Below are experts of layer 7 (counted from 0) of a mixture-of-experts language model. Rows are named router (the router's row for the expert), up (a neuron's input weights, with its number) and show model dimensions 0-191. Each number is 128 + 24 x the weight over its row's rms, rounded and kept within 0 to 255. Numbers have three digits each.
Before each expert's rows: "comes after" lists some tokens at least twice as common just before its tokens as in all text; "mostly gets" lists some tokens that are sent to it at least half of the time. This comes from a sample of Wikipedia text that the model never trained on. Tokens count by the router's weight.

# expert 43
comes after: " ", " the", " a", " his", " The", " p"
mostly gets: " brother", " director", " role", "path", " law", " art"
router:121150154114111130137120128155142122147180138133123120154112141169152143145187111097111157139105117083103139124118120113131158140128148098140085118141158154132170162127106126149093106112142140160090152114170117127165148091101097117154097087120151159114141125126136150112094126124089135133126133115171131139082135146077149164099126156131118119130132147186110130110145167109158095102090155111141162107100126111147163137114104136156175145125156105129084122088099102120143121133143118139090144152120145159103111134114161142125147170118131074162114130122143103105146135192098114089
up1:078132145160086156162097151131142164126122133087123154137139117147133125148103150135126156142130103121153157128138073123134098149153110118140106114146149136189123126115110143130135097113114123117142092127094107101137119118138095061124139181131157158126126139155138139127088164100152123107101136103115141112126143111127124106122146113132105126083115106151141151094082146152176155117121163106142124107130131092161161081156159147122129084145157140113106078121114160136071151147134159126121087141149155143135200110115145145127102157129092102136108088105165091132145148139144101139
up2:125105132130156112111136171129189106119135137098109099121114137142117121159139146124173118096117154100126130096206134136121115149089139120187183181130114150141099111159160155081126132086112115116135092115129131081144099156140124087135172126104137087107144168123128130133131152113128130126136137135133169136142152127141162131140146101148090125141133159132127110128150161112166149126108128084117130161136104171156133116131159165113154107151115147123127186113126136140144100114152115119148104097106139172167120120095150098140131177128168157136135098154116149183142128138134103154

# expert 12
comes after: "1", "9", "0", "2", " ", "8"
mostly gets: "born", "9", "approximately", " nearly"
router:139158156129059127133097170134137154151112118138134158125132093161105093137085138103131131114101141097150149131107129183125127130114116143134115144134148094170140142140160099081122143119074092117150103158125160130126149120114136151139117161160118152090115142132158147127127111107154162195127167153140116156115161165115122164139124153110156119122130128139091108112117135145110109115156131109136104153098150087153096140107124164166152119102146085119145153137138102136129109100099152097137130146139132150093143130123129156136126073126103085116182091120165106082169146171147106125
up1:143104161121110102137156194125113142136140127114139122118113149135100098167138082124146152134145135096146142130124082141095108114150136137142149161099127166099135117104151099128126125149105158114122108136157137113121086166184144148092154148143120136127100149137085170157128100107112099122178118089145107150120116142088150127159135154143132128114139127147116104178169099102147135085099139142132124147126070125115122127136129163123144151126092142136078097089060154132103136116139142133148120102134120146136155093140160140067108129133137110116084101087125109168111108156123117177
up2:133114114137086117162164128123124113136101112156154138181075122134138122146130176137137157137153122090104125152146076142092184134159155188136130134131119123154129126119110162149113159152113119114105136129117165131125137173111129146164144131152173134164123108127123142153117139165173129124168136097172140126149134107111146117155151132131173194151121155135117158135078122092154142130122155145155128141116123122102128111130111126152159132172166159148175093111114120116112144113202093140123164091118154130108115147119136128114162129131109100113108131116144086137157155116087149131

# expert 60
comes after: ",", " the", ".", " The", " that", " this"
mostly gets: " it", " they", " she", " him", " who", " he"
router:095128116095129148107161132082086092132117151152151098122128113174119092144117126147131114099167099142105070147110157127125145101098092132130180155136105179091166131089127088135125177122083156151106139106177088077113109150111109131136118114122129118119165079109110113138136103160175112126113120142087077155114107156148112143112096150106135124117138151126118165158086104122172133111147114147136137128152148128121118126137148164110139131142171118118160151131104113170101119117138132111112139107095111112157071131114141131109132122100126109121138143136105151138077132121098149117
up0:131138148124119110124101142119148107127146139154118137103115156156172131133113163188124168142127114137131156125138107098147154166145152100124116133112091119106095136143151120126181130137141129119104112169143094124117105124115158104141100106117125102102131139150100124080152127062126094125125104105132127139126130147172117145099134091131123141118128109145159121079109122137155151086182098101116154127132100098125167176131118100088161088106125149149130172148156146139099127104126116119154126118123084093145092144185161171150147146095158108109100113110065118109095142153137143162
up1:087120128104104138097099153120131159138140106124082175118134125137099110148131134105113131158123103135106094117100137137135156124123020116108101111102133132110163136147129081131119142145130116141129129148136124112127085126129158105128108093075110116145100144096179136108103110099161134164108135137130148160085117150124124133155140117156118115105139148106130122140125153107141101121111123099168149126137136104086187120167181126133150145115148137128094155112078134137137132123141193136087164171132155137135169139069128150094180147116141120118137160148114140128137113151138145140

# expert 11
comes after: " the", " a", " his", " The", " and", " an"
mostly gets: " film", " city", " game", " role", " land", " town"
router:148118129103069154117145133171128058139182093135127069108146146106158132126178115119120146128139106137084093091152126106140131116095132087120150160173104184116130112116103128135105131149126188108113127109173092134147105123095130140130091095132122130130132144128165168104118111135111113137147098142136129157096117100134116150148149105137116149125121155157112129130108116126098131112122143120121170129116146134121143135112110157152141128162181110125091112138114081127112125119137135168145171139089114081102119088156111109096148162099113068133136148124154154112156104119097106142
up1:126094158149109100117123149122136115117138101157122146153120105178174081138116110122158111137148094141130183141168158107170127089144126094138103124099140163131145098123139064134130150142129111100154128156115130064116135153127121093117106136123121151109149095139121139141120104112138077143147107149184118131122136105135134115142146090136181131149099163124075146107102108141147085116138162144129094120111154118122181117118128150117114117129138107127148098117107110111108084120069103134130106113107135106079162162147117096149121118166066106131138131137149121147114149143098123088
up2:138110105147142111161153141130122133116109133100127100130136145128128128088128110146118108127140139130171178128151095120113112087141098110124168120147132105098129100140172128114141154095105147137152091117140107156138108142147161140127147178117164091121089125108094082109106145109131139156121123043135117139121150179110143146118096173140119110104142130117142144117120135119114084127139112120136110093132137095130173131112126148147083108139134136127069101162136144130152159145104153097144121104127124073155149081100101145118115170165137158093172179132137130161159079094112125107

# expert 58
comes after: ",", "s", " well", "ing", "ed", "\""
mostly gets: " and", " or", " but", " &", " then", "·"
router:132174142142165131136078091084147166103105123127134125167152161102123094145118141150142164134105127126116085172099148111138126143129162168119159097125130120094118126093105162147143145105087101139105130157123145160150149148102122134114094153124134161120102116141133097086157110171143156097092142115127110153165100157097162124090113156104108124154108128147077125148109114128131144088128159131154122149120152166122104107166198121160130166129169125090154130130140134153134089098091136137145097127147166137162141141176102151141087140124123108121134135140145138151129137156114152124
up1:135085122170124133152133135138125104155128151148106123147095117141168124074153149090133132143181172129137106134134139166142143098156133106173144167129127147153111154104130124101103160128103129111062110146089130120136096123108133122136122120141135150134125100109123147155152123135146140085140090135128110135154133117100094160158126119137144121156107130169100119137125149105114119154095136154119163139171131098105134136158187180115151130125146111194075111144149150110123097167108129156099122171144155125131138137129187160157118148097132135159137140130139185089114130153149172111
up2:116092158154109098149126158130107143148088107132108109141114134144124123083136143146106152119112153085108131166210135093136117116149127127118101199152134157143119107150143129065156114141120138136091155127108135138152107140143144098127180132131064142118098123167086187185105088129102120137141143117131116085134112137123135115124117151145133109132157113094155117099120137126139118111146119121160132159125134157077163148110102147106133140097154144136129088145139160163125117153144156134106143109130114162182129121119088151129151144093122136140133177101124117115114123102089107144

# expert 13
comes after: " was", ".", " is", " It", " it", " which"
mostly gets: " was", " been", " became", " not", " then", " later"
router:122117120141112137128146126173155143142151148071167082162121131132141120154116114134145107162119129116144131130154157176191135134134127104090154120112105119113141132106138124123071153106076088125152107102120171155119145158097124149129149153159151108113154138135146120148185175142173127164167116082105130111164105133120132157151153120136134130100168123145149155148095109100161182160130098128113151134116102140100114107141146144107112148127128115062165098088101104103109093149119134112127149115108107097132126123124132119114145139107125076163103120146129119127154137095150159100
up1:128079132162114090061138129177161109162168171114166077146102131132117102133122110156109159135133153111119144143159138143163103072132109124136131144146141125130100150106112129112127146103153149147145147154113111117117125151139105136094132145108132089083051105134126122131154101147127088126106119148118141141127133063083141141158130108122160116181109095106117115119101123119151134071141131108113182122117149132149141115136123173098146145155149117130141073177136146137116170110147115122124141134095129116142134122106163108172158120155135112116165127094147121119140123141136151150
up2:148107166116120122136137128096177099118149110125135151133135094139135135135079129144128156143142170102151145124096104089109122099104131098151072110130077112133140148148106135109151141166141102087153151103139103117062123133088106146125138145110089097150176132154125111135092105125134095155208113153133155155121104108112108114074111145155135144126099104145130079123133107124102145145126145089103177163108102126151121110125152135094139142114149125103151093124125173126121139129098128125128144141110140169084125141121149108104144147173138129143155080143127141156123135098109083138

# expert 42
comes after: " |", ";", "0", "3", "6", " /"
mostly gets: "°", "′", "(", " $", "_{", " ["
router:146121097159163144128094090119152140085114093118146162100141148109131107146129091112131151153081149174139151132103141120058155115114140163097135119120121085117116149138159108129123139115129139146131133148091121173131142158139114131112133167159156151123148153107163107130122113088148153085113153103099119087157116157125132134113156153106121135138125141133117121113118121105092091139172085123102108126131159108148079137117091144164103154105112121126134098166124069106173152118162158119149145107094141119134147091152116091144121079164146148112080098120152111103097101135109129120
up5:148115112100155119165125131091116110169114103133116157122129142138142095112112120142092140164115164117100111133139126099161152139164112114154177116154099087156137141116149115098112086111117096143098135132130081105121114120141130116114113155083116117078130095098132143134100138161153124134108124126125115106095144162132117155104136103124116113118131120116145129138171117122152124137122170094118159119168138184132154096137156070090102111109137134129109099138160108136142124125128109122169115096157060108146128140107117155149187110168163145108143122165148105144093136181103194142
up6:118118140125146133154148115112101056129150137153144072128124094154110102165138137101087127108104118104111133121136148139119136154108091171111135112132139135108111115131162125141137122096147162133127158098136123086121157142120098133120120145111149125106108132112138151125136168118145134145127093111159091150071117116046181109114106135172116102136130134135149110119119119131135137162129170126148125079131135168151097162135134106155176104093216141105137098152121123109171098160139144105148120102139111144124100074149112141111123175104110117128099146122113150125119151129098113110

# expert 21
comes after: "8", "9", "1", "7", "0", "6"
mostly gets: "),", ",", "\",", ")", "\")", " –"
router:148101161151168097118131102082083136099091184149099111111182142117110128164104119160124120140085168134100089148118126137097086123074098123144189136120117130158099122125135127134162157141114134113159164107136152139165154147154154139141160096129092146120114087066129147134116143142133150114101126174167130117107150138151106096096125136153106123158099163115118132135130164119156145162135113096131155146126152154134128114137126140077126118124100082084164108139161118110148108114117138140127112161152150105125148146127123116139109147090110122109166109111147106103120108136162152140
up1:134090149132107144095145141109126097119118137076108152132089152153127118144114159098155122119136124127159130113119133101116082137130157153154117145131144188109125119141153096139168158144129116091109089143164124118116110109116125119115145150155164157114130153127130124121102122129111096107130150121168122160121115118142150120104085173157106167101123120163107141127103150133122148094108145145145151152080067153155135129103140152127168099132134151091121054102106179121103125124077109140148100134142068111170140079117129120109088107166152121142104098132127131172134124097145086121
up2:113130176121121150133072132101150143149187114146099103119151141118125142099148138129167135131110138189130115136141113090136145135163124142130100130140122166147135101162124148117145103116149133108136081154158120120150132116157068115098134141097125159083103157136099165136108120149148133120142143107115130094115070150109174124139152130091094142133173072121120140106148097141153107086111124137142120137116136126101158099124095098157110107099171142151110106162160156157110130141100163113173118166116135085147159123120101158143135141075094134130104143097132114149146114157098149129

# expert 51
comes after: " |", " ", ";", "-", ":", "|"
mostly gets: "|---|---|", " Website", " Votes", " Genus", " Coordinates", "|---|"
router:118174111089116150079118100178154153093125104145158108100149140133122165149111130139098174147144138168101113155116130150136094114134170159085151100146159164098140113155118142120121083107106096137126072119112115145169155125118124151148149167140144153114111127111151127095109158122095133144143158128128132131110093129145154102077150159122145157128122123103098128134140137117086131129113093115125100121097093183117110074174111135117110136117078142162132122126122117099158145130150108087139161111144142140161159141105091081125119164144145141134117111126169074135130128112126116142
up12:127119157130143142136115126139150102131086179102114121112101088155115116120158116096125147138132162120143107169105152154134146107098154113122146152130148122111159156131117098147110124133144137094128141124091109136092087147102124115167156134138135118117131131119125137165119109131154096145158121141131120155073164132160129092167124141139133113123097091137149163079137108145115110136091150164139070093125144121098116157162152139145103087157118145102170106094111121147143105138140107089135150118125135157143097143157156106111128148138087155182174174065181159145130140175114138155
up13:145106169120137117128111134053102117170122117148105115159137077132134085131166147120099188101166142154136095156138124163104136120152128107149144110129133173090145165148130092143147170170145149115159103122137118119166112153112129146172160152085117118148115105112138136123136113118159135124132140150125108113121142149160105112125115132166081130112091126104138134125145134123129112173114133108118117137127190109087116103141152119117125139157136150072124106132139144137145143130140074133091077114122142090142151117130112116115101121092134115133153117166119131141096063185104124107

# expert 14
comes after: ",", " the", " of", " in", " United", " New"
mostly gets: " United", " States", " York", " American", " South", " George"
router:113131098144115132137153130138133064117141171143151134154126155095136118125089111125110142115124146137102139123110119079106097148133119099144087109128113076139137126126134134145159132150144170124103118124145140101080126090197151136128115100135143168159152138132119114114106130071104074128119121108138121160147137133187143119082138166171129121142111080143150106150128115125162169130150124159126125116114086144103101120092113130137130091128125139102128150121116142103112129112094114124113112101134079142103118132141139106137079120109184171116134115080187125097110169119162092148
up0:089136157114077129135106133099137173136154146104161097095080131122147094119133097129149133116125105115129107152142127141123089082145125128122158115112106136122168090159112109105125128099104108125140144132103130148103092133151107134159113140127102127125192127107147141171123145141128154144147126137106110161128119155150174135135112144095139140141116120167178107142179123122132173159104095105186120170156109129127145095177119181093118148123129118104065123172140171106119128097079124089182089157124123149118139134124112126112147134105153112111155142125126103117097143134156129122
up1:114174083116112137118163116119104168097114145164085134146122124150155125149146142187104121154139140078112152160098130132109173132120102106122128132116090100142133152141120139169106159134132110153100100111100157167126120126126167117104114088077123144108151093123140137116128098136181190119109109095135130101089085060111132153127092108093154119145149102098132136119126109105161103161151115157083126077149140105102105147169130132140112156160127124152155148117126118135121150112142102097112107090102136131113095163104126106140126137108121146133155137113146106106151110150137144156

# expert 44
comes after: " the", " a", "-", "5", " his", " an"
mostly gets: " years", " life", " time", " days", " Education", " position"
router:130160161121152121093158151158154125123124087102160088129137108144128147122120137158108171133117113145107107104119133127127094134153156128083123118138089140079130149155137131090093120167120101132147121121138116089112120139149127116134142153098155122163143141133169121139166134075140122145137153157096171166121118119142134171137138130124119126177079174116102103115109155153082106100162159087143151108094107128110145120135118125122169124147131119126145104177095130119080105174095086147122151120116133103129166117195124132137139134077115079146114095118158119100144133103102114114
up11:146133129091116111133106146090075142125136163107116099109123090141147147117122159079156128109105130148129154102099082150142155128143124137119127128139145120129125119128139117113111123130132128152100103151111127100141150079122045141151094110122076123109115120155099132146168181090144102125120163102150157062089129101119182159091140150149136124104109132113099169161107111124164123167171143119142088114143128128121111118138120099080118099074144106120139113139085115114151145142127114129143093130132116163119154125176124118161083100127148113126126135095105158121114129095113098123
up12:104117157121127094108135138119179147145167159133125133182075151127138122109092092126087118158118147124106125113125130095139124099134145132110111104148159139127143157103105127117119100136137119164127159184129173085142128161146120099145115157110158146128118148119113090157127126120148157160158165138139128175123127135152140131124119114142097162121104146138113115101155135149106095151110100141159117160100116115094183123128123183116115105117151136110113147120126130150120123117179088178149124084133145131101111104143116136093106158116098143108161135131173084130139097078169198144

# expert 36
comes after: " |", ",", " (", ":", " the", " of"
mostly gets: " M", " Po", " K", " Ta", " C", " T"
router:136091101140155116119128135158126154139142095155153161162083124110156095134137125131141100084134138159098150097117133108146131136130112142172135113140082109145094147099153150138082135148106168114134138154159124111136131106171118086096145137150115084105166144155117155182060120080137107122141158106146142101158161144141139099120149142138119130120156127108098127148090081135152144118112159164095082164133114127117140152105112134129141119093125138117086141085105152145087100164106161085144148111111130115132123099132109115095096137154137163130088126129150132167130150156100102141
up1:118149153121116133080122104151121101085146161116103166110090137148114124142127128174132093143148163120142144136164149111089097148131102142145122135162092127141115150127085149149169123135116144120115135091162126139136122162145111132161098112154150128122164110148137145141099168134182136149138116129075162197130129132121080116097144150182160138086138130106131096142122140107102160141113111165120143128097075130137102119087136126069181123121123138096163160135127113135123086117115145169126139124133108140092094146108139122111130079167130096145126138112134151170150146142121137103
up2:124088125120125117135150145108123146141141095129136129163175107155145141132105187153129114147090137137116142130167106156165156098100129103112140132130113137111145148102159153092169142093169171130143171100119112146147119127125105177119102168124137080146111139134075134156097093093080135146168151153188126128102124112130121134106091141124105080150132107139111194154115116107141126116117159081143141096137128101154155169168110114155128139123125126128129114135126114157112159143136123122104144159124109108105158117140170106127157169117117120124117146116154156136155112079154091161

# expert 32
comes after: ".", "\n", "s", "==", ".\"", " =="
mostly gets: "\".", ".\"", " where", "\",", " although", " while"
router:113153130131116119123142111083112148100109157150079112140138142132095101158101120117104122053148091171094107154132140153103140141101117133149110108111130165130122101161128099074141167135167135175144098099106108158119107091146129130125102110120120116172163132077118149123133127118150120116108144127122110116118131147125086154109130163127139123098116175092158098110166104126145133105108099119076088144099147085151105124174109172150145132110107114166140139125157139147144114160129106157146147122142101147115084126105139116163115100112156095112142120159115143161134140178113167134
up1:103137112136137119157093123142136130127136132162100110112118115156119128151145143094085146116133115132159137139162084088120170097135097103097069187133115135128135102187131133079164133089130118127109137135130168121118115143142164138145121101108083175118134116145129131147105126146132137149102129132140168188104179152107099115110161128178118161131104133124118111110143124116123118110176083103141146116107129144112187088086147165121133112122131169158149142077129110137125111076136187148127145167122134158110132138142100105130156111134151125157153112122140120115147117163131131159
up2:108134076115100151103110154122148127154137116135077161158087149141111094117120103119112137112161106127134145111154112146149175134100106143138100143103156163142147101110105149072160125128148142140097134150121167114150111127127153102087128114112129177128125167111111200141104145121151112122125096115124136093142103158140138155137128135108092120117084119142154137112135098124154128133122104115123114125130094077150132106126125132131139187173147172127118091143170109162126124098104155101103191092106126090113134116178100113150141105116145113113140103152110112130186161138154153110

# expert 37
comes after: ".", " of", " and", " to", ",", " in"
mostly gets: " his", " are", " its", " has", " their", " her"
router:127135090113149166094129136123100123094126150133138097141064115189155077080155093161152121129134100075159136113126152176126141130122101134092111147112128144122147114141145159137134157097127152131101090138108132166118101143181166139114179156101145094056163150122107172164145142137155131149169104106128138169110131149137094140161135166125112143102148143153159182152099109119137119138161128161110131142132151138132140086135110145118103135128143147143141162092097131124108097155114137135116152120114107148162101125108118118135137107104133101120138134135126165156151110111130137111
up2:106110145077112110115116113144174129136115102109088148106129150146126158136065098055104146124118120137153092095074125163136107160143153166137136134142117107174111140138090107131121144100099158129146135125113091137133124090110139102156124136067076103134138126140117094145122138179108094152131141106117140110116112125169087107152136114101117141180127106131117129120151127139126153153132074117128106178123132191126116108104129166101112129123119143165140150123123118111125137120137077148155132103127122130096094157077134136147124118122138115088110127111110131122152152103119129189
up3:091121147102121147160122139105139137144166104119076168131151114171127115124099151112133092102143094157156136118126131087122122090126139172133125103145145131140121137109144097112158123160116163157131202150141119117120074113070072127147079089085129116163124137097117124128123117124158082127103144157105147122112155138119158114095135119103178139113110163129132104093112101142137101119106136140158134121124117066081124122126170123099125121151119115162124092151104155180156140111147135140123157124156123167140103122129121177079153157118131135135124151121124129150115145113138138094

# expert 41
comes after: " to", " was", " and", " is", " not", " be"
mostly gets: " when", " used", " because", " took", " won", " become"
router:120128132087090109100148156152124109111125091129120104144109121156128119153155126099120106075139102100109143108162124115143143118145125092093136146144140153106142135099140127126150135098122150146142123144141128146171102160121100124123108097104107136138132158130145168135125154146128136155139141131100093096078124088120134147147128051115124144093156106165173153134168106091138180139114084085178118111127131156110143084130135170156125109140103132126094149062144105113093102137156158150144141088083115108101132132112139106134161120112147070144136132164118154152139102126096121145
up2:136139158089151085155125129120141157132146134119126123166126131123129139102131138118077131124150085135134161122173153115106168088157117117131097150108111138135135165098164143142110120127217090100147141153119132135102155111100143123104125137087122082108153144126131081142095147104113150144162089113136176152098185119146141109165129152107123129140153141149143161113135106162096152105135125139144110109142132116130126076088128147130120139163123159154159133112081144159139115138116103117124146172174150106136142116181124120125154117099119184117143148086149109108160137113150142101
up3:066111100133141139096136130098152152118135108134132155091130125117124088131057100117116131133128123119125106101091107185144125107118146102105131084160160083112127125096105085113165118117107162105107139153133100122124125123112147105146153158099130104153106114146111127156145146117184133133109149131100090177103130096116101110131129144158127129138127133133118148172132070141193090176134123120139107127166161131113121084099141127108126119113138161110143142110153103182164144097110094137108127132147148113161121139092165138112119110117154145132133137146091149133131192161120136117

# expert 8
comes after: " ", "-", " the", " (", " \"", " a"
mostly gets: " un", " re", " dis", " pre", " con", " pro"
router:143104120112134115183133140146109138157123137109117174131079123128141093136144137074140123138151124158155119124182120138143161114119150114168125131117140096137128124116147148132128149144113124090072137122142131128152148079087114141143131143128120138139161109155113155184075138125129133085189144126155131128157156148104145124157095089171116120170153136108105121142124141116126166112092149164106109202117089116124150116130136146090163139126170141164113080139109134126134131149121181129115127112114116131110121140149133152133147131130135125154083142106155126186178121147140126072
up1:114117157116138138159133120148125141150130110152124109124089164130108115133174166127100136146120141099144136114126121083147112107091128132152087147145121076116140133116088111130123085177132097151101167113136175138130135115130119140162093089146162106120173141143126153131195151077174134132138077099115100150102133131114112140140141134110121111130114097168113123122152113105139124103179155140146145135166141122127105141126129178139169154158100113152156105139145125138112142097128074131133169146116086115108080132139138159122179164127115107169147117110130131075082122136107144119
up2:135125100109126123120120143153112124131187120114121110119144164125134131133141113126180134111113129138128138132069102159139154090106085120168128131127136145067126101134147147122125136134104131149124161123161152115127146113153137129125159146115101131160149109132071123088154126137100126135131133117116136123127131131117125166141085120131135099151157116122145113121094122141134124145148165108156125117133168139140103112139139168109107082167175094132137107147102113105158094152135170119151040134074078108088100108106145068128150161126104196106131153081144121098157121105142111118

# expert 1
comes after: " the", " of", " a", " and", " The", ":"
mostly gets: " American", " New", " National", " World", " High", " national"
router:155136098115120159106133123147131086154147123138179096119118170146116146093148133109143139115159153120087103066148141121088105131162148122160109108131133118101155137150123159148163118155160117112143138118125136113086139099149136135126112115112114147142086147138122120123111061096063105112095139109173146152138177137129171090112108176163125145152162075146137106146111143118107143115093169121122122098124144123119111128103110124151142108151133168133109118147087116112111142107087085154115139113153148134130102085144129125162105139147132167087117136117135114077159086128153140119
up1:100125149133163099138131132116163125095119122154127109107125122090129150160121151114111117124112121176125110115130166136150089109159105102105169143158157089149140175116143147119140123186165117155144149165138106123144138142113117090125135114108080109137140101118156111150161124139161132107111159129145139143159173164120116098103134123126149111122124115099169146148093102106156116121162178088148115128106169128096158122065104146101140162152088179131134136114150112116143129128080140114138133140119087090077123199139137139125159130139143116128124101180105146112115138118100159137
up2:127134112118149097183104130083160149140134124138134172104170114157088155131107094122135125102122135149144117113101086111132173072156114112133139108126141123099140160170158138116103158089148145139103159166086092147139100116094117124157136131125109145123104126114100148149143128160128158111106141121126100089115140113132141131089090115122107114109158122125096133136106143129151135178107131141150146094149147110126115126148163101117131178111165078139100115133101152105123151110113120127145082115167131094161179107117109131134157121135112176076109180161154121102101112098162141146

# expert 17
comes after: " the", " a", " of", " an", " in", "3"
mostly gets: " anti", " entire", " six", " pre", " small", " mid"
router:117125152119113108154126151144085144120123119124116156162082103133127123150130141107147162152169132166141113148142132136161156126134099132138114148145129167157118158161127097104118166097106144095139111107072132154180114126082097125132121135159125141110161139133113131150127086095145139115131136094185164136162196154139128153156105113110111089163117124119075138130132112115104142109115161177132145129117167080139118134117162143117176119123131136128111104144132116153077100116105140142119104168082130138076120160167135118152149141114133086119114159145099148111149130178136158143
up1:090159115168148148099134138107118124129137143147178093147109153119085147098185110187159123114125139092083106141113134146074105119134128126117160145139139160116125117122124122132161114107071117177187125131169116103112130159150095170089130139109094114141167173112102134124135096152123112184117086141178124096152173136122134128109146154096122151141129146157125134154085142145153123170144113113194154144113112112121160109138125112116164146137143155139110101119125133119134112142138124146096124134102103128134129137109144141130125139129140136131163198105106123161108131122123119108
up2:128127059135150109098131126139127141136145088125148070052116138124144150129146136125113162127138138123171102101136139140090123138116149134131067134122143092106142161167111151128115082126156115118130120130110157147173132123136091165148179112105125071141102152121118102123140161121089165133126121133122149098142144124150137109111086131116105138152112112142119120144108099113174140089105147105189153104112151157150131133129117131150128112137137153070097124143114142132085176120105114067151147115112114171143114128178119137119138158093152130105138093160120112099154142146131123131

# expert 28
comes after: "-", "\n", "|", "==", " •", "==="
mostly gets: "See", " Location", " Succeed", " Website", "History", " Coordinates"
router:125134123121130122099151159163086125157113131139141094122102116135124171089112124100144165120125134121126123095128176188154088116161157149128109148121103155135141135085138130036103103118128089138110118107177131099162159153094126106110123113115140136117154119133133133166108156090098115103128151113118142122101110094110153190153165114123134105147085128116131123143117166138092131135120108111146085109087132143136177140126102138145113124150120134146132158096132116120152143140153084121154132131147160136144128098158121153110105141117110132168073081131126116111104071136100100135
up12:121116097148115136097131147126098110119113130106098116107153084102108134142066145142107136183155146143131124104103126128098144131118156114168105106117107105144148154137134105108094115152127111115138078109123145078103094076154171159126105130165131180112098163116131108104123134115129115136126095090113117138139172138131143136109113096143154132127134148113118173114151130141155060172154109097114134143125083127142123144139130103135094143113143127137115160110142168128128109155113071125088093198124152128110097147117140146128107110139140159125129085163133115124103128123174186143
up13:131132120079085137109183145124090075113162084168136143099162127162094137109154128119163136131123148100114127088150119060110113056123151119125114149120158126125107123136128121081153099143154141146111088179130139122119119139158140090138146133196119161135088100098145132133106129132117072140122151124138147119113143097162184121111142122162134160119135096140150173154136154173109119114112137112139098105099096112173132111096169137116133102137122129143160166126124134161115103129143108096095134131137159135133112145116164126121120131135139152123093114109145151139127116120124107104

# expert 53
comes after: " ", "2", "1", " in", " (", " In"
mostly gets: " War", " late", " war", " mid", " early", " summer"
router:111093160111086112133102139119110162143120152094145141109121118156083144159132163089141144141155144170153114114118184078166120176114104143175086123156131128160120121149118123129125183144120111113148096174127093137128145073083131151129102122146090153129119114175121115144102137099120140122193144167136156137144133126110117109131113180133102117076155129113103099132105129158110110138103128104155118157141131141136104112122147130152134131163142120118088116124135143111153129094115142148147145165154155161114158104145127125123118080163119079139111083130167127105131136112104118155
up1:122145123153128135124145133128076139186192109135165133116190134099117126107100137106104139111097127137104130139096152126126151098159172134145128143117141130078084156119143148170159136132100145151188176151141128103122112104196120101135080135155136125115114181129104111127126147150161094096167099120112093138154116150137129108108177162154127113115144127125139155118157097146096137157072134134104150129139128114113150149130118135107159119100147151080135113107088127112134135136124132148116110129149145112127166081164115132103140139114172121126136112148131163152133132123163150161
up2:146103131093152136124138150117121110117085136162086112135139115130117125104116145150118109132166144077160122159136153162155144130126120148184148117100152152139156093108113161124143122156099105097111118158093095156098099126135140112078109114086099141174100108091122106092174090125159115145134134068084116098127122128145069173144177139129104155144145109089166093099129118155157100128168133096087126117147103143133146137117145106159098107159139167126121123157119138158164146117114127136103094129150131120159157162109122124127152135153098152112118127143119139138086134129105140117

# expert 16
comes after: ".", "3", "4", "5", "7", "6"
mostly gets: ".", ").", ".\"", "\".", " however", " However"
router:150172144154144150147085125099121174088121117120138112120139146153104083156092103186101102126130110180098152173109147115160152161134176108169137119135164105108098113172121108096149146101158081144130084123098159141142095076128165135122095112164151117142132108123132136146105147140137140130096117143097124106124145138090134160110131136126136168141124162123142099119139125122132092154128153108094121107123124128134105135162172097145148135123129124159158128146127130096168148166151133103135081124161116134104132131114135107147143125112156098083131098115165095164092116132144109170
up1:140101150136140132153152138148089086146137092083126115124114133114181113124158117100092136112116148069087132133124121124143137114118105173112139114143114135162148194122138140087113181084116139130151156125139075149124170120099089083103164132081119108147090117119137153134104094132114149165175120154167121101141128124147101144095145110143167107162125111116104153153102122099130132131142137134165124172159141164141131134124098108122137131120127169157102130105172106140133147109107116137123154104122131159105102107116159165129132069134120142142134169153132114121098097158119131103
up2:169130083142107152138156138120142114135145136097157131131137082141101117095140112125090139090107202089146130086183143125139087083130169113149116091160149119115142144116123132096124110116133142140103137122136101121136095152111125148150147130101145128109154191123137123097133123125093118149136167099110077105120125141148159144116131096128085102125100115126162127105147104084125123145142147130120139148110165137157086154112170190098124127153136118161102111117134149134138134114191117091156134144106119134149063116140132108122126126122127177113156116118125131109110078096118154142